From a checkpoint of a small mixture-of-experts model trained on Wikipedia: a softmax router, 4040 steps.
Below are experts of layer 4 (counted from 0) of a mixture-of-experts language model. Rows are named router (the router's row for the expert) and show model dimensions 0-55. Each number is 500 + 50 x the weight over its row's rms, rounded and kept within 0 to 999. Numbers have three digits each.
After each expert's rows: a language model's description of what the expert responds to. This comes from a sample of Wikipedia text that the model never trained on.

# expert 6
router:456496470456602523451476575437523558482482464468536541456482569485444508423432344450531428556426551446487498519583492467551531493499552402589506547532552482456486476362
It responds to: Colons, pipes, commas, dashes and parentheses splitting titles, times, scores and table cells, such as 11:12, The Silents: Silent.

# expert 5
router:486385507463462579454531531528523490515514420470532557505498441404463445560473526473583485458451463527470544563557532519598479494640544464620522532571514478555470464509
It responds to: First names, particles and opening pieces of personal or foreign names, such as de, John, Ignacio, Koz-ys, Fah-d.

# expert 9
router:520478540525572439557529437538523484486526455582436564531417459505593471618484571515482511518556580509530391454579479473428545433450477524539486514430509543626574483571
It responds to: Section-heading markers and sports vocabulary such as League, Cup, season, career and national team, often inside == headings ==.

# expert 2
router:490468466478503514488421548567579428451461541446581562459452500529552476543577368590505453512506430475490417602500444490576625525412473457430500455478431550508495517514
It responds to: Line breaks, sentence-final periods and table pipes, especially the break after a table header row or before a == section heading.

# expert 4
router:474498372540427523552452478505534492591494608539498425525520460479501559482527530417460474501559546561509508510427530527608571494546499513455644456506455478502510522551
It responds to: Short letter pieces inside longer words split into subwords, such as ph-il-osophical, ob-el-isk, loc-omotive, Ge-ographical.

# expert 3
router:517494543536495430446529548508521489545559539446592563468569529433553474521531500483476464559531517443576569479527458547531399543489517458483496539526413544561491513557
It responds to: Bare space tokens before years or dates and blank table cells, plus leading year digits, such as born 8 May 1945.

# expert 1
router:480510401511492476537418477447392437584512396490518508448528532587526417579576500527514539492478510511476491460470463431382605492511543543472523484434472449486485547430
It responds to: Nouns naming organizations, offices and places, often finishing a proper name, such as University Press, Minister, government, Los Angeles Times.

# expert 8
router:544419434495434506478572517463499477513500540530428412636487483497515507429565504450544546526494437515436455562482495486515536479527518542424500564537553459462489509489
It responds to: Year and number digits closing dates and ranges, coordinate symbols, and endings of place or taxon names, such as 1977, Leverkus-en, -idae.

# expert 11
router:550552563455562447532581534489514608440525505564491539540450514565517430524383405459496537462504452516453514506483520472569477623422534550532560445545577537414517564566
It responds to: Structural tokens in infoboxes, medal tables and lists, such as =, Preceded, Succeeded, Binomial, and the dash in Silver medal – second place.

# expert 7
router:462618556493503505521502613615405452497557526551506544439575580451524450482481456491477485442482494507490631538478545541492475575528401364676476520463419475537517499489
It responds to: Articles, quantifiers and conjunctions in running prose (the, and, many, several), plus hyphens in compounds such as two-stroke, WWOR-TV.

# expert 0
router:534522490541506505502429519503454584510474536504459520618513494484501575434538513551526510529476488417571505488500580505477467487506541483451485437458586458490471495384
It responds to: Verbs, auxiliaries and connectives in biographical or historical prose, such as had, was, used, began, settled, however, until.

# expert 10
router:509553544512452577574446392503522539538599487406502450560524505536490552461518433515424534513502522442605517466627526535531428452497534515461510386503510473533476433518
It responds to: Pronouns and first words in quoted song or work titles, such as it, they, she, You in "If You Love Me".